python train.py --d_shared_expert=256 --activation="gelu" --moe_layers=[0, 1, 2, 3, 4, 5, 6, 7, 8] --normalize_top_k=true --routed_scale=2.83 --norm_eps=1e-06 --beta1=0.95 --batch_tokens=[32768, 65536] --steps=7641 --dataset="wikipedia_en"
Below are experts of layer 4 (counted from 0) of a mixture-of-experts language model. Rows are named router (the router's row for the expert), up (a neuron's input weights, with its number), down (a neuron's output weights, with its number) and show model dimensions 112-223. Each number is 50 + 15 x the weight over its row's rms, rounded and kept within 0 to 99.
Before each expert's rows: "comes after" lists some tokens at least twice as common just before its tokens as in all text; "comes before" lists some tokens at least twice as common just after its tokens as in all text. This comes from a sample of Wikipedia text that the model never trained on. Tokens count by the router's weight.

# expert 72
comes after: "1", "2", "- Cal", "27", "260", "In "
comes before: "–", ".", ")", " |", " (age ", " (aged "
router:38 47 44 55 20 55 67 70 61 42 40 48 36 38 58 33 63 74 37 29 38 67 69 45 63 41 25 38 45 53 54 33 47 76 47 31 26 31 48 60 48 48 54 36 42 39 59 75 41 43 49 43 69 36 54 34 80 58 45 62 54 45 39 35 76 70 64 35 32 76 39 22 39 23 58 34 17 49 77 50 64 17 31 54 40 69 46 72 48 44 64 52 25 68 25 33 30 58 34 52 46 32 38 76 28 63 78 49 58 37 28 82
up0:60 50 68 32 25 20 51 49 65 33 37 41 56 48 39 26 36 31 31 28 48 33 51 55 55 55 20 52 41 68 55 25 31 31 55 70 31 51 39 57 50 40 50 54 32 61 59 50 51 46 71 63 56 62 56 76 41 56 10 76 44 46 35 38 60 57 50 54 69 52 60 59 53 32 47 53 55 73 20 20 42 50 21 38 55 29 46 53 43 37 16 54 32 38 45 37 45 44 57 51 31 65 59 31 43 37 74 57 51 34 45 58
down0:54 57 68 31 37 54 49 37 62 60 27 63 72 37 11 00 70 50 45 28 50 33 48 38 49 51 46 49 25 66 19 64 52 55 45 57 52 46 55 50 50 29 46 26 13 48 49 62 78 44 57 47 41 58 67 40 18 26 58 53 42 26 42 56 31 41 64 30 58 27 61 45 28 26 56 55 57 41 67 28 61 27 62 68 41 31 47 48 42 65 41 78 56 40 47 55 60 62 61 46 35 44 55 49 58 42 60 38 45 39 19 72
up1:73 38 22 61 46 70 30 46 60 48 53 56 77 39 71 45 25 76 47 64 56 47 63 28 71 36 71 54 48 53 41 54 76 33 68 27 52 52 46 59 52 73 20 43 47 47 60 23 54 75 39 29 42 42 59 18 40 47 59 33 59 43 57 43 69 43 72 58 45 70 54 61 69 78 41 69 51 60 61 28 39 27 42 36 61 40 55 43 45 70 50 62 42 43 76 36 41 40 24 50 66 48 35 17 46 52 39 40 62 46 38 57
down1:44 38 50 75 34 59 45 41 28 37 45 72 36 62 56 42 28 37 33 71 40 46 59 57 60 39 80 36 30 36 49 46 34 54 47 36 35 47 47 80 77 30 71 62 40 73 49 49 13 52 51 61 38 37 75 89 30 50 53 46 37 50 44 28 36 46 44 65 51 40 36 21 44 84 69 33 55 40 29 62 29 48 67 52 36 25 81 41 41 49 33 47 37 55 59 77 42 32 52 12 38 63 22 71 46 49 49 35 23 38 40 62
up2:39 70 54 52 49 62 62 38 58 51 62 74 70 82 20 54 38 69 48 38 58 55 38 34 46 50 47 40 46 71 54 64 42 37 57 49 52 65 70 28 51 55 52 39 65 48 39 50 69 47 68 55 31 44 42 51 31 58 53 56 54 59 15 53 59 60 30 63 67 33 68 60 57 63 29 23 42 46 26 33 31 28 29 58 20 54 36 30 45 32 35 64 79 76 34 55 64 58 93 30 53 57 44 23 87 73 71 59 53 48 52 79
down2:50 81 73 76 47 39 67 59 38 31 50 61 47 26 61 86 52 73 39 14 57 29 54 35 58 49 51 40 69 36 47 30 38 43 44 21 35 58 99 67 61 56 45 46 47 58 32 61 22 22 41 31 49 69 55 22 62 72 71 48 39 18 33 38 49 50 47 58 69 69 51 57 50 50 51 58 40 34 52 44 52 36 54 62 68 54 49 53 52 42 53 40 65 36 64 39 40 36 75 54 48 51 57 27 77 43 40 75 53 68 70 52
up3:44 46 49 48 62 58 53 56 47 78 55 38 62 60 51 33 59 44 56 48 57 62 52 51 51 57 39 56 46 64 49 46 52 42 45 49 44 28 64 44 83 60 53 58 43 23 56 46 49 36 72 49 40 49 39 36 59 14 58 32 32 61 55 54 23 40 65 56 56 35 27 63 38 71 44 34 73 50 60 73 69 38 27 56 62 75 74 99 72 49 82 74 52 62 44 61 57 28 74 47 64 36 73 59 63 58 49 57 31 24 50 39
down3:27 33 48 57 30 40 72 46 59 10 39 58 80 50 39 46 42 83 60 54 37 49 36 27 49 39 41 32 64 41 64 45 50 58 46 27 40 50 84 22 66 56 63 47 53 38 54 52 44 45 31 68 33 68 61 65 56 70 35 60 56 44 53 59 57 47 50 60 70 28 30 30 70 61 48 61 69 56 40 45 24 51 39 54 59 22 24 45 56 49 39 63 24 29 76 66 27 38 33 51 57 34 36 69 48 31 59 55 30 74 50 21

# expert 15
comes after: " | ", ".", " ", "; ", "–", "-"
comes before: ".", ",", " | ", " |", "–", "; "
router:63 39 48 34 49 26 23 59 73 67 47 56 48 40 43 27 57 31 44 58 51 53 50 76 54 45 31 68 55 62 37 36 57 70 77 42 39 55 60 69 64 38 42 62 90 43 44 32 29 54 62 44 38 28 47 24 76 26 71 29 23 47 57 64 28 38 57 34 46 66 41 53 36 59 42 47 64 49 71 44 29 54 59 48 36 42 45 67 62 61 71 63 48 40 79 36 62 63 47 48 64 43 55 45 51 46 58 42 43 52 43 50
up0:50 59 37 53 75 64 61 29 37 53 58 41 55 67 57 79 76 65 32 56 47 47 42 61 45 48 79 31 37 45 51 64 47 66 53 55 59 38 43 46 72 61 34 67 49 63 66 58 22 48 42 56 75 16 69 56 40 13 21 58 59 63 38 66 43 42 43 36 65 44 41 54 86 53 50 72 55 16 47 39 55 42 56 62 35 45 41 57 47 60 67 39 44 55 18 75 30 48 47 60 45 80 43 39 52 61 72 49 36 55 60 32
down0:41 46 62 55 59 36 43 26 04 40 71 23 56 28 60 68 46 58 38 20 41 55 40 43 15 38 69 61 71 44 62 44 33 60 40 37 51 29 49 85 28 42 35 54 68 57 70 59 36 44 60 57 60 47 51 75 61 46 44 40 53 43 55 74 51 59 49 40 51 53 33 50 67 53 38 52 50 61 33 47 39 53 50 45 40 49 63 72 61 63 95 34 41 45 62 42 46 56 14 24 50 48 40 32 23 88 13 59 38 48 57 50
up1:63 67 21 46 41 89 20 66 28 59 73 48 32 62 17 32 34 47 36 24 70 56 52 62 45 59 33 52 76 73 61 47 39 40 40 39 20 25 74 52 75 50 51 41 18 34 37 53 77 80 33 26 46 45 34 53 53 55 74 52 67 50 46 54 65 45 37 34 67 42 32 67 47 51 51 46 47 63 57 48 30 60 57 46 44 77 64 52 61 40 52 18 62 75 56 71 53 66 84 43 41 44 69 44 38 23 61 62 64 39 31 62
down1:31 83 41 29 52 57 46 67 43 60 53 49 24 59 26 26 45 51 56 36 43 81 54 89 47 44 76 48 44 36 58 47 50 61 60 62 47 38 50 18 72 27 31 44 68 58 46 31 45 53 49 43 39 52 57 66 38 54 40 40 55 20 55 45 13 79 22 71 43 71 41 60 61 38 54 58 51 35 48 39 56 25 47 58 62 60 74 55 58 41 45 49 38 59 42 53 58 41 46 60 42 69 49 73 48 42 36 45 44 39 44 45
up2:49 65 39 59 34 34 71 52 73 66 46 35 76 61 68 70 43 65 27 41 49 59 73 78 32 35 61 62 21 49 36 45 64 63 49 69 56 69 34 61 27 44 53 48 79 61 52 61 40 37 51 50 37 32 42 46 29 27 49 73 34 57 45 79 25 53 62 54 48 35 69 51 65 38 50 70 78 57 17 49 62 41 46 56 45 28 60 64 54 47 62 46 29 21 35 48 39 33 39 30 69 59 54 27 58 67 37 58 23 74 69 42
down2:65 55 38 52 23 36 62 63 28 76 12 51 47 59 46 91 45 34 06 44 41 56 58 80 25 51 50 35 44 55 54 65 34 49 43 59 53 37 49 42 54 75 33 64 41 42 51 60 56 46 53 58 73 48 26 29 46 33 66 50 41 53 63 69 55 50 50 40 62 42 57 64 44 45 33 76 54 47 34 38 61 48 26 33 55 45 65 64 23 47 27 31 67 65 59 47 28 38 18 60 57 46 59 53 46 43 45 55 45 70 47 13
up3:39 42 52 62 60 37 44 59 20 58 53 51 37 59 34 15 47 44 63 67 62 61 54 29 56 88 50 52 35 72 68 41 52 48 72 28 42 26 40 46 63 65 30 66 31 26 83 66 47 61 41 51 38 56 44 81 32 20 73 47 27 50 39 55 55 64 54 47 34 16 37 69 54 67 41 26 71 79 29 39 57 44 29 69 32 16 62 53 38 66 54 27 48 37 55 30 62 43 80 51 51 86 60 31 70 51 52 68 22 28 35 49
down3:44 53 58 40 43 69 47 35 50 54 32 38 44 48 47 54 75 40 31 29 52 62 73 45 73 40 61 63 17 58 64 30 44 72 67 70 29 37 36 49 27 27 67 40 54 25 31 60 59 32 36 57 62 41 45 53 72 59 77 58 35 20 70 61 44 63 30 39 56 61 39 43 65 69 53 54 60 35 66 45 43 66 43 47 70 55 31 55 55 43 40 43 31 37 24 44 38 81 67 59 40 58 64 58 69 22 39 45 36 57 60 55

# expert 19
comes after: "0", "3", "1", "4", "7", "5"
comes before: "0", "2", "1", "3", "4", "5"
router:21 53 54 59 57 70 47 60 78 85 53 53 51 58 59 26 91 40 50 49 38 62 39 68 34 57 30 53 09 48 40 49 44 36 59 40 41 57 58 35 70 80 55 43 59 49 72 29 45 35 45 59 77 24 78 40 50 30 53 30 41 28 35 33 58 51 59 25 66 60 42 41 31 43 57 58 35 58 43 55 68 44 51 45 50 80 26 64 73 44 90 51 23 49 49 59 81 41 54 44 49 33 77 23 26 62 57 62 57 51 59 63
up0:68 55 54 48 43 29 13 26 60 62 68 49 51 52 44 64 57 57 48 47 70 50 63 56 50 44 25 50 42 38 63 83 56 61 34 67 33 44 62 57 58 44 21 57 70 63 76 45 71 39 47 29 50 68 35 35 23 71 45 54 12 69 68 35 40 57 46 41 25 83 34 52 18 49 61 56 39 47 34 18 49 45 37 31 56 52 35 35 47 36 53 19 53 71 62 20 76 50 60 37 46 81 58 35 37 59 45 52 29 18 45 73
down0:29 50 69 26 62 48 31 20 24 45 58 56 60 57 80 81 44 55 28 20 59 74 47 73 65 39 59 43 47 82 30 38 49 66 53 66 73 69 25 44 57 51 62 52 38 43 57 53 39 70 74 36 44 58 90 50 49 50 68 47 63 69 63 35 32 44 63 68 63 22 50 60 41 26 49 76 46 54 51 49 82 37 84 60 50 46 54 63 17 73 54 64 41 54 27 39 74 57 39 50 68 50 45 21 57 57 27 60 57 53 50 62
up1:41 69 51 36 31 33 46 48 43 37 58 44 39 44 18 28 52 68 48 50 53 49 51 57 43 50 24 40 49 63 52 49 23 70 23 58 44 54 62 57 66 25 65 44 62 21 45 63 39 40 59 63 34 64 54 75 44 11 68 42 69 49 55 57 19 43 60 57 39 76 44 70 36 68 68 51 25 66 52 54 41 47 57 74 55 38 39 59 54 22 36 36 59 69 48 34 87 81 86 49 44 49 35 74 76 16 45 67 38 75 72 39
down1:55 78 11 52 45 35 57 40 58 54 85 51 58 61 43 67 42 62 51 27 46 32 52 33 38 38 42 47 43 49 29 67 66 69 42 40 53 47 48 60 80 38 33 61 67 67 62 52 57 46 57 37 42 43 68 69 70 46 64 46 62 54 53 42 55 50 13 49 47 45 30 29 66 64 57 46 33 36 58 44 48 55 12 66 65 38 34 41 53 65 64 60 67 66 57 79 66 40 47 60 28 36 56 55 39 43 49 58 21 37 40 45
up2:75 14 48 54 52 57 44 44 64 60 70 29 73 66 61 45 47 33 49 46 49 64 45 32 65 43 60 47 45 50 49 59 29 52 54 52 46 69 55 53 55 34 50 73 45 25 16 47 16 67 52 39 46 43 34 36 54 38 52 56 35 55 53 64 66 55 51 49 67 53 64 59 32 50 36 82 66 46 46 29 51 42 32 54 56 48 39 63 49 48 56 60 64 58 70 63 56 29 48 15 54 45 79 46 48 29 60 30 73 70 61 47
down2:61 48 57 58 19 51 34 38 35 48 58 36 37 33 42 59 60 53 56 64 57 37 49 47 55 51 66 35 64 51 44 34 54 54 63 63 51 35 45 59 74 27 45 88 47 32 67 50 67 49 06 60 71 57 75 52 57 70 51 66 49 43 58 32 73 35 43 59 18 40 61 46 54 54 31 46 72 50 76 48 58 65 69 40 38 68 48 37 52 39 20 51 70 46 28 41 45 80 43 27 43 64 18 51 27 75 50 61 19 49 27 45
up3:70 80 39 53 45 69 47 58 29 46 59 45 56 31 17 69 57 37 38 35 40 71 26 36 58 34 26 68 51 58 60 41 64 64 17 76 58 62 60 34 42 45 55 34 60 44 29 49 63 43 48 30 68 54 55 49 64 56 58 73 56 65 64 30 61 30 51 47 61 50 57 69 42 28 38 60 43 42 55 48 76 22 53 71 42 38 52 54 31 43 51 41 63 22 39 38 57 46 58 56 09 52 56 63 75 15 51 64 51 63 30 42
down3:28 76 38 42 40 47 65 40 38 54 73 54 26 55 37 79 30 46 59 69 62 63 46 35 53 80 25 51 55 50 60 48 66 60 45 50 38 25 51 79 48 56 41 34 72 62 51 46 52 60 58 38 95 58 69 26 54 31 45 54 54 47 48 64 33 51 32 44 64 60 51 57 44 57 72 02 75 52 42 35 52 54 43 69 56 55 47 20 58 54 24 37 53 89 51 51 60 71 54 70 73 34 63 39 59 49 72 68 24 76 52 77

# expert 10
comes after: "0", "3", "4", "6", "5", "1"
comes before: "0", "1", "2", "3", "4", "6"
router:39 50 42 36 38 42 38 59 52 80 53 86 47 57 69 12 56 20 58 47 42 40 55 59 49 54 56 63 54 49 53 24 67 36 41 52 54 28 60 56 63 76 66 58 69 72 82 44 54 64 55 47 49 36 40 63 38 32 58 38 64 36 64 30 58 44 15 29 26 44 49 67 59 75 57 45 33 56 48 53 40 65 72 40 48 74 35 67 67 72 69 19 55 80 37 35 78 44 53 74 31 33 53 41 35 58 69 61 50 39 55 39
up0:61 45 56 40 44 45 41 53 59 43 52 65 23 73 34 34 09 56 45 46 36 17 87 44 57 29 84 77 77 39 42 40 58 46 41 37 38 56 49 51 73 26 56 65 46 58 71 75 62 62 42 43 19 59 59 50 30 47 61 54 41 86 71 40 69 68 34 67 45 36 49 41 51 57 55 41 75 49 31 53 54 47 65 24 45 91 55 38 76 68 51 47 76 37 46 54 44 35 48 47 72 60 47 33 52 28 69 55 44 43 29 59
down0:55 41 74 33 55 46 62 69 36 74 52 64 38 68 70 38 85 51 55 56 44 36 43 38 44 69 65 53 50 46 26 55 70 64 73 30 25 56 77 44 57 81 61 71 48 73 72 29 50 21 53 53 21 26 41 57 35 46 49 33 62 29 57 30 59 42 56 60 35 65 48 43 46 42 46 45 50 43 44 56 50 03 42 42 56 46 21 73 50 52 55 62 48 67 61 59 50 71 49 45 86 49 34 46 99 51 49 40 54 22 48 78
up1:08 72 54 57 59 59 49 55 19 53 93 63 78 58 59 64 60 57 53 13 57 57 58 43 68 53 49 29 46 45 85 44 28 36 62 39 60 64 65 52 64 77 58 50 27 57 71 64 37 24 54 31 71 75 48 72 53 74 45 56 28 52 63 43 30 51 83 57 25 55 64 53 37 54 50 53 45 24 48 50 55 51 46 54 32 43 52 71 49 63 38 72 42 20 52 53 63 23 49 39 68 50 57 26 54 68 45 57 64 43 66 44
down1:43 35 31 60 70 42 35 23 56 47 68 62 80 19 47 75 40 64 51 32 57 81 36 22 61 40 54 56 36 43 42 32 38 31 52 49 52 50 51 39 72 28 80 49 53 59 51 40 70 38 59 60 65 49 24 46 45 61 61 77 48 66 62 46 49 56 17 47 44 60 65 55 52 57 46 51 59 51 38 29 58 77 66 65 62 50 53 64 55 18 32 58 72 40 54 36 85 36 48 20 78 43 78 39 46 46 20 75 59 67 52 33
up2:61 73 53 41 42 46 20 41 41 30 53 74 46 61 78 50 32 38 35 54 51 39 70 49 52 56 78 24 61 47 38 64 45 44 46 57 34 47 69 66 64 73 49 55 55 46 58 50 45 53 49 46 45 63 43 50 59 50 48 39 47 51 70 37 30 47 35 43 38 76 31 47 31 75 57 39 57 26 60 63 60 57 51 39 55 41 30 64 67 76 46 44 77 55 65 60 36 58 36 32 59 81 57 55 70 48 61 45 49 40 72 48
down2:73 25 51 55 58 97 65 46 27 56 69 38 48 57 67 38 50 52 56 47 22 63 54 42 60 68 59 78 33 56 48 60 54 66 60 40 57 41 53 40 49 79 62 36 58 62 48 51 57 31 58 55 50 60 18 51 37 31 66 48 86 70 67 50 69 48 57 38 61 67 49 56 60 43 48 44 66 40 31 63 61 36 45 31 52 67 41 44 52 48 60 44 67 40 56 41 66 51 38 43 54 38 54 46 43 29 41 36 38 48 47 60
up3:49 14 38 70 51 59 59 25 62 58 43 73 45 63 56 35 12 68 45 49 65 44 57 47 63 32 71 69 88 45 36 53 28 49 59 33 37 54 91 59 46 38 48 59 67 63 22 60 23 73 37 62 56 41 39 54 39 53 70 73 35 20 55 33 60 58 26 29 44 58 58 52 31 48 44 48 59 49 65 33 60 41 49 65 22 67 55 51 57 42 30 57 32 48 47 59 48 41 50 71 73 26 31 25 61 63 61 36 65 63 32 36
down3:36 71 35 26 44 54 66 59 63 25 52 67 39 61 67 50 37 48 41 56 70 70 35 50 78 78 40 71 22 80 31 58 48 40 58 35 44 33 24 48 41 34 45 49 44 34 62 55 48 54 60 38 42 70 35 36 32 57 82 55 73 50 29 40 71 65 44 38 55 46 28 36 63 62 55 51 39 54 59 45 55 56 66 63 26 50 43 27 75 40 72 36 47 40 68 62 57 31 41 41 41 32 49 80 28 64 47 40 69 56 38 49

# expert 48
comes after: "0", "3", "6", "2", "1", "4"
comes before: "0", "1", "3", "2", "4", "6"
router:51 43 44 56 29 43 40 34 31 37 46 51 60 55 55 26 73 44 75 73 67 41 47 65 46 48 64 36 60 60 55 56 42 39 23 34 62 53 42 48 60 23 75 61 33 56 56 54 67 18 55 68 69 69 27 56 35 32 23 36 57 36 31 47 42 35 41 58 39 51 35 37 70 25 62 47 29 56 49 68 73 53 53 65 59 35 54 48 41 59 53 72 36 34 66 48 59 34 66 46 27 59 32 44 28 88 60 54 46 24 51 53
up0:48 47 45 54 37 80 54 45 43 40 37 53 57 61 52 39 37 44 40 09 50 41 51 55 47 45 34 63 42 46 68 32 41 61 29 39 17 40 64 63 59 65 59 31 32 47 55 10 53 26 42 47 56 41 65 69 31 57 49 46 73 44 70 40 30 60 57 62 60 44 60 36 57 42 48 42 40 41 52 36 51 62 56 67 57 71 67 59 39 54 35 65 17 63 43 70 57 52 46 61 74 48 43 38 50 34 39 49 73 50 53 44
down0:41 72 65 26 29 51 33 39 75 40 80 37 55 51 18 55 48 54 85 42 45 52 47 57 59 58 62 57 40 49 42 52 28 53 39 72 43 17 65 67 63 54 80 54 38 43 53 38 42 55 61 60 62 54 15 57 52 56 34 45 35 48 56 39 25 55 41 30 50 29 74 56 52 16 29 39 54 61 66 47 52 30 22 46 54 32 50 55 62 36 43 45 75 44 66 29 63 59 35 50 53 48 70 64 52 39 36 47 53 39 46 53
up1:61 27 40 39 72 49 47 16 65 51 84 52 48 62 39 62 38 75 43 62 48 51 64 18 22 36 67 54 20 54 41 58 55 52 53 56 64 43 35 33 36 38 81 43 43 71 59 46 33 85 70 30 44 50 46 64 37 33 33 54 35 59 45 49 50 43 56 33 56 92 45 48 64 50 62 46 37 39 73 41 55 35 36 48 55 33 56 46 51 40 36 43 64 43 33 51 45 30 61 60 34 41 41 26 53 80 50 41 34 37 41 46
down1:50 41 39 28 30 49 36 46 57 27 68 49 64 58 48 34 35 73 75 40 46 39 53 58 36 64 48 37 51 33 32 76 59 62 42 71 48 40 38 42 64 62 46 66 58 52 61 65 56 54 44 37 26 40 60 20 49 50 61 33 72 60 71 12 68 47 38 42 41 51 62 43 49 47 56 70 48 52 53 37 21 72 47 37 49 58 58 37 65 53 38 33 62 39 71 91 73 21 31 78 63 59 46 72 30 65 60 32 27 27 35 40
up2:42 50 51 65 58 66 34 30 38 57 51 55 41 47 53 57 39 54 65 52 48 50 54 71 57 54 50 24 45 82 32 44 73 44 58 71 43 43 54 58 63 63 25 64 40 53 55 43 58 62 68 20 59 63 32 33 50 46 81 45 48 64 37 41 42 48 45 53 32 40 29 50 57 45 18 46 55 36 17 37 54 51 61 58 19 37 55 30 60 67 54 52 68 46 44 45 56 22 59 86 50 50 42 43 87 26 28 53 29 61 64 39
down2:28 52 45 41 59 55 34 51 69 49 62 49 38 48 41 70 40 51 72 46 24 66 32 46 51 27 54 57 63 75 39 28 61 78 56 26 64 50 42 47 44 12 57 76 67 40 40 66 58 61 52 59 36 67 37 46 69 55 71 71 60 71 65 74 26 69 38 35 52 48 67 54 33 46 29 45 55 63 56 60 65 48 44 69 46 71 74 59 49 51 41 26 54 55 53 53 48 38 30 26 26 48 31 54 51 36 54 21 82 77 40 46
up3:35 47 64 40 36 18 56 44 76 24 53 63 71 52 71 73 63 58 60 48 47 32 30 63 59 30 36 41 66 39 44 36 81 24 35 70 55 40 56 28 40 50 58 64 79 51 50 74 43 47 82 44 61 77 49 61 75 37 27 60 56 56 50 61 37 52 78 37 35 38 43 54 50 42 26 57 37 39 26 60 38 68 58 40 45 56 57 70 22 60 75 37 32 30 73 49 38 41 48 43 41 81 35 48 48 56 22 68 53 40 79 54
down3:32 24 64 31 58 62 62 49 32 47 63 55 41 21 64 53 90 63 39 33 70 42 28 30 43 26 23 40 30 38 52 35 47 33 63 53 32 66 59 49 58 39 40 39 66 56 49 53 67 47 26 66 36 77 51 28 62 59 54 60 44 41 70 48 48 54 54 43 45 50 16 57 51 21 35 60 44 48 68 39 41 82 42 56 49 54 63 74 62 59 60 55 36 65 56 43 59 72 20 41 66 37 45 73 82 50 19 50 42 16 68 44

# expert 59
comes after: "\n", "\n\n", "- Date of birth", "- In office", " | — |", "- Born: "
comes before: "1", "2", "3", "6", "12", "5"
router:60 19 45 62 56 43 58 40 69 70 47 42 34 20 37 49 57 28 57 35 31 48 37 32 28 65 17 41 29 42 37 30 64 26 51 41 79 37 58 51 48 35 59 55 43 59 69 50 52 64 44 26 59 17 33 68 27 45 36 57 52 53 51 62 55 41 71 43 42 52 42 75 52 60 57 54 50 21 35 46 59 65 64 40 51 47 47 54 50 32 63 52 44 88 60 38 52 70 24 38 35 42 39 50 75 66 62 65 65 47 53 63
up0:69 67 99 35 66 19 60 54 77 49 45 48 74 74 53 82 41 44 50 45 22 63 46 54 53 37 77 55 45 77 65 69 35 78 54 56 54 56 41 31 41 59 33 51 56 69 09 60 55 66 45 45 30 45 29 64 61 56 53 39 58 47 64 55 67 60 65 68 64 31 69 36 57 39 52 65 50 59 64 52 12 54 70 54 57 45 50 37 57 56 52 66 59 49 39 52 48 49 56 60 48 36 61 45 62 35 55 35 49 13 44 76
down0:36 61 70 48 57 51 33 24 39 67 53 67 47 54 00 57 29 08 38 43 34 35 43 93 37 62 65 42 28 54 55 52 53 27 43 59 32 59 68 66 29 61 80 43 68 55 49 48 61 67 72 43 59 49 68 70 37 48 58 51 44 39 57 66 87 48 27 39 61 57 51 40 49 15 52 71 27 66 26 52 54 63 51 66 63 48 56 64 44 27 53 51 42 59 57 44 31 61 40 56 39 51 82 25 53 46 44 59 34 34 56 44
up1:58 58 61 80 55 70 40 54 69 18 42 48 43 62 38 62 39 54 45 51 38 59 49 38 29 84 61 55 58 47 32 47 54 36 78 67 38 55 37 72 49 81 51 31 29 61 27 58 65 33 74 61 31 21 71 42 53 41 41 70 36 35 49 69 55 60 56 21 27 59 33 59 73 50 55 64 58 39 45 33 53 27 34 48 48 40 46 41 60 54 38 65 46 57 51 39 50 72 48 38 78 53 37 43 97 72 39 61 50 25 68 53
down1:56 30 50 56 64 43 31 50 25 60 40 30 70 54 64 38 37 42 38 56 66 45 71 42 39 99 57 61 57 46 22 51 71 56 38 43 57 45 52 45 75 28 38 52 50 31 60 44 43 54 41 48 73 47 53 55 72 46 55 72 60 55 43 53 68 66 48 56 67 29 30 42 28 21 51 45 40 67 48 70 53 68 29 07 48 81 19 72 62 29 54 21 62 44 57 35 37 54 31 57 23 76 63 26 62 45 29 70 60 63 51 36
up2:36 49 70 40 39 38 60 56 28 53 58 50 35 45 37 34 67 05 32 45 63 36 46 64 70 71 51 61 55 39 41 66 49 38 84 38 67 53 53 69 68 52 51 53 49 49 52 74 56 28 44 61 71 37 38 40 43 40 52 40 39 66 67 50 60 35 49 57 43 41 51 43 62 32 19 66 47 46 55 46 31 42 78 54 76 57 40 41 62 78 52 37 48 47 40 69 62 41 43 36 44 66 63 44 53 39 59 65 49 68 55 68
down2:49 61 58 41 75 51 47 64 60 27 60 58 59 74 44 60 45 46 62 61 67 48 26 69 35 58 60 61 59 45 47 39 61 32 34 46 80 47 48 48 47 95 56 75 84 59 51 54 32 55 38 59 31 58 50 48 62 37 62 54 39 30 36 58 13 65 68 84 61 25 51 53 55 60 46 43 48 47 37 51 33 58 69 19 72 66 77 57 43 26 65 39 34 60 57 73 62 52 46 52 45 44 53 62 50 40 58 68 63 61 62 68
up3:44 56 34 44 27 44 49 45 54 35 54 36 44 34 60 53 46 62 45 57 37 48 53 28 48 22 58 44 70 29 63 34 31 44 31 58 49 43 72 45 43 37 71 34 84 64 57 39 28 54 51 46 62 43 38 60 24 38 46 54 26 73 79 36 50 39 54 34 25 73 79 67 70 56 43 80 31 56 24 38 48 65 54 50 50 37 55 56 48 42 51 65 65 64 58 63 88 62 29 50 61 58 58 48 29 35 60 46 51 58 45 52
down3:53 46 20 39 54 36 26 53 22 43 63 43 44 31 69 53 49 23 65 61 17 48 52 28 47 64 45 44 38 59 42 51 38 63 48 48 60 73 67 59 51 36 57 55 48 56 65 40 54 69 37 30 69 64 37 68 48 43 59 85 46 84 33 89 51 63 56 25 53 50 37 61 31 66 25 64 65 58 64 38 79 45 55 63 44 56 43 71 68 23 61 57 76 73 51 56 53 23 44 35 31 40 32 65 50 58 65 39 69 36 45 57